Experts of a small language model: a shared expert of 64 neurons.
Below are experts of layer 6 (counted from 0) of a mixture-of-experts language model. Rows are named router (the router's row for the expert) and show model dimensions 0-127. Each number is 500 + 25 x the weight over its row's rms, rounded and kept within 0 to 999. Numbers have three digits each.
After each expert's rows: "gets" lists some tokens that make up at least twice as much of what it gets as of all text. This comes from a sample of Wikipedia text that the model never trained on. Tokens count by the router's weight.

# expert 49
router:483471534481466504472522516471509475524537505511566513519498565537489520517505548522510524530469498528507488540452509498530474525513548510513467490503530478500525542512507471530456517485481479498536497485541489493477478491491509542504504517464532524507470529526456516499525484532474511468473491478504493529522544507483481492513520525526510506518516488484485485538506541483470511543469
gets: "1", "2", " ", "0", ",", "3"

# expert 25
router:477471539486479506466511552481510488507522547540532522505503535528491522547528528531500499524470488503509473550507527473517498515526519508519481479523523488513540520479510481514487502460488480498538494485511490507495488487448522555511477554479514522504467548514465511472532483517500528487452501487488475521552537512497471494507538515539520528495513480467484495505525523504452509546485
gets: " in", " In", "In", "d", "di", "ci"

# expert 11
router:454498558443471518486487525513493485545516509523539525496526530542488507514514502550497515515479491506499469547471531479516499507502559515516492490495509465524497517502513469511494511494496479492529461465492494498462489467482525552502484538507557486498465526540458512499526491514480514475467466498476485511541540512490469495510533489568531539507499474498479489519514510498490512525479
gets: " ", "9", "\n", "8", " (", " is"

# expert 18
router:463497516490481529486511527492489498534526531520551504494484547548482519505502508532514490511472497497545468519491532468524487525516557540516455472523509465526519504474481452553477542468464486493528469475498459493482484493499523535504492499498530512510465503511466513481507466489514517507475470492493450546533544515493463519487540493523528501506503490493484502534524531498479523526463
gets: " as", "ed", " be", " or", " was", " is"

# expert 28
router:467460504486478527435520510455520497524497503519493514547500508506495526511519516504517501519488479519513501509505525495510495542517507511501490464494544484536556516492485441517456502467485476500529457486536447470503428486489521497530483553483529520499495498523486525504490510493461522500494479502513450536503503491525475492516503547524524516544502478487460498507532531518505522555500
gets: ".", "==", "\n", "|", " ==", " |"

# expert 52
router:460454506478472514468511544484498492517531542511537515511505538529490530544507524523532536510482487496490466540489517480529480504500530511500488453504515484517535532496493490515486495502481500517524497482529463481433465477464518538521473548490528499517480537513460525503514461532496516488496472470512481505544543515493465515498533521511505524521507494473477475522521545517470518541465
gets: " ", " \"", " as", " over", " out", " up"

# expert 47
router:507495512495474534470525512491514510526560499510526490534498520510494524498539539550500495500488479529538497517464501488546488538506533534526474495531506461500528488493475440531455531467476483472515468462528468455483491496492500542526484519496524530520478500502474532498525450506516515461466506472494474543526524548494471516482506532518549478516506488475478482518510501510469511494487
gets: " of", " for", " in", " was", " on", " with"

# expert 21
router:461504529474483515502494513485482455528529518488540504502510545532496496503547530514493528508502494514521472540494534499547496518521544552506466481483501456543529495475496466531504525485505490502514489487510484485496474499496540564546479535466521492522500524518428525502511485512478536478475471483487498524491506535476488480507511517546527495503504487484502458522517502492431507515467
gets: "4", "3", "2", "5", "–", "6"

# expert 39
router:485480541489494526477502515481498473524528539529524510482524536531490549508530500530523509497501470512515486529492524485533475503502539528514494466524505479519508507471517475532469513459499460473538483453496502490461481491493509554512482523507551536511476516548467507511512463510490528494458463488517495545502540506509471491504518531560520511513500497461473476501500532492433514519479
gets: "2", "0", "5", "9", "4", "6"

# expert 23
router:485468517488476529490502505465517443520510518536551499501508536511459542526508505537496489516480486507512497571485536489517515493521550515500500503515523462517536509478512478535466556496483458481511455459520482500471484473463510542502483539496544514495441518509479497495517471496484504481473476478506476537503561502491488487499513505558508525490494467479489496489507517502476523503479
gets: " ", "==", "1", " (", "===", " =="

# expert 5
router:465462524459490522476476500471518464489513522542525514515492526526487518528526531533510513494463485523529507545491536485516486522506532518537468499516502488522552513491475492517465508466495474501524478482499476504509471504502543537511501525496535530535461516519471530480525480544486532444486482497504469526516519549494470510487535517508553526497485471465477490521522526480442518515494
gets: " in", " of", " to", " by", " from", " at"

# expert 3
router:484462533506497496479512523471524491518535562521512504502481548527487536532552535528523499507495484495494488511485534472529507514521504542501483463513522495534526522497501491506496539471498487508506478446511488503470493469469536549516426539471513513495488552514483526511514465507495523505444475492496501515537501516496491504508512526563521518507536476494483490520499505480451521527474
gets: "s", "o", "ta", "man", "ton", "ra"

# expert 57
router:486471526475492513478513550458514499521512532512534520561470531534502507512537515536530521515453475513528499520448521455519490526486513523511453493520521481509510541518477475520478518476503476498529464464515480495455469479482516531518465523478506509510467535519485521497516471517486536481499477476514493509537509532485508515508543535522497534528507460458478504497536520494467514538489
gets: "\n", " he", " \"", " He", " it", " they"

# expert 24
router:488473511477485491478504527493533475517530528533535519511527550539500520531508513521493511523495503524498461527486528483545488520522528518525457442517513489535507494475493466516485496470479468507518487483524481480478495492455543544519492547465535517511470539536479520492534448507501518491457504488490495524522511518496484497508527520551499538503516472471491455521499538481463518531467
gets: "9", "0", "s", "ing", "8", "en"

# expert 12
router:465491518468475527450526492464514467506512518535525525538467511534476532521515516518527497520477490524533496519482542461523513511510532502524452479518533467533522532492488479514473523468491458503522466466535482481498477488477517519520448520499512540513484515509490515476520465535469517460496472477494463515515525544519487529495535525499514528507505482444495498528525535498479532530483
gets: ".", " the", " and", " by", " of", ","

# expert 48
router:512450535492462515489503506464496472524502510525519517491521520511483553507525509523525513514491484524513488516491503488528490509506521507508478461513543468529522510509513509543454539469483495471496491480520481511461462479490530549539496538486513522515463531501460501509510483516477553436474437449487491554510549518503498498503527519532515503499502469493488500521520544488469505509468
gets: " his", "1", " their", " her", " him", " first"

# expert 45
router:500471509483479521458500543482496510525524526548528525512502562536487541520512485515523525509491485481511482526494531471537486491496502541511471487513505472513518523475482487522496513450487491486506457482545482496475453489467512563528443533471542510478490538510455483494536493486487540494479460492466491508531508507487503504498518509526508504496515495463465487521522560488488517519459
gets: "ing", "ly", "al", "on", "ed", "ance"

# expert 50
router:470462525485484509477508496473506494503514549540516515508494502549511529526503537538517527493497497514511487520482539458537503523516522520495476476491518450536510514501484485523491526479506485496532494482524488459489467495488518548538480541496510514496490537526463517495507457515484538470479469490509474556530531512500473520517541542555552504492511480467493479516531505500440517530485
gets: " |", " to", " of", "–", ":", ";"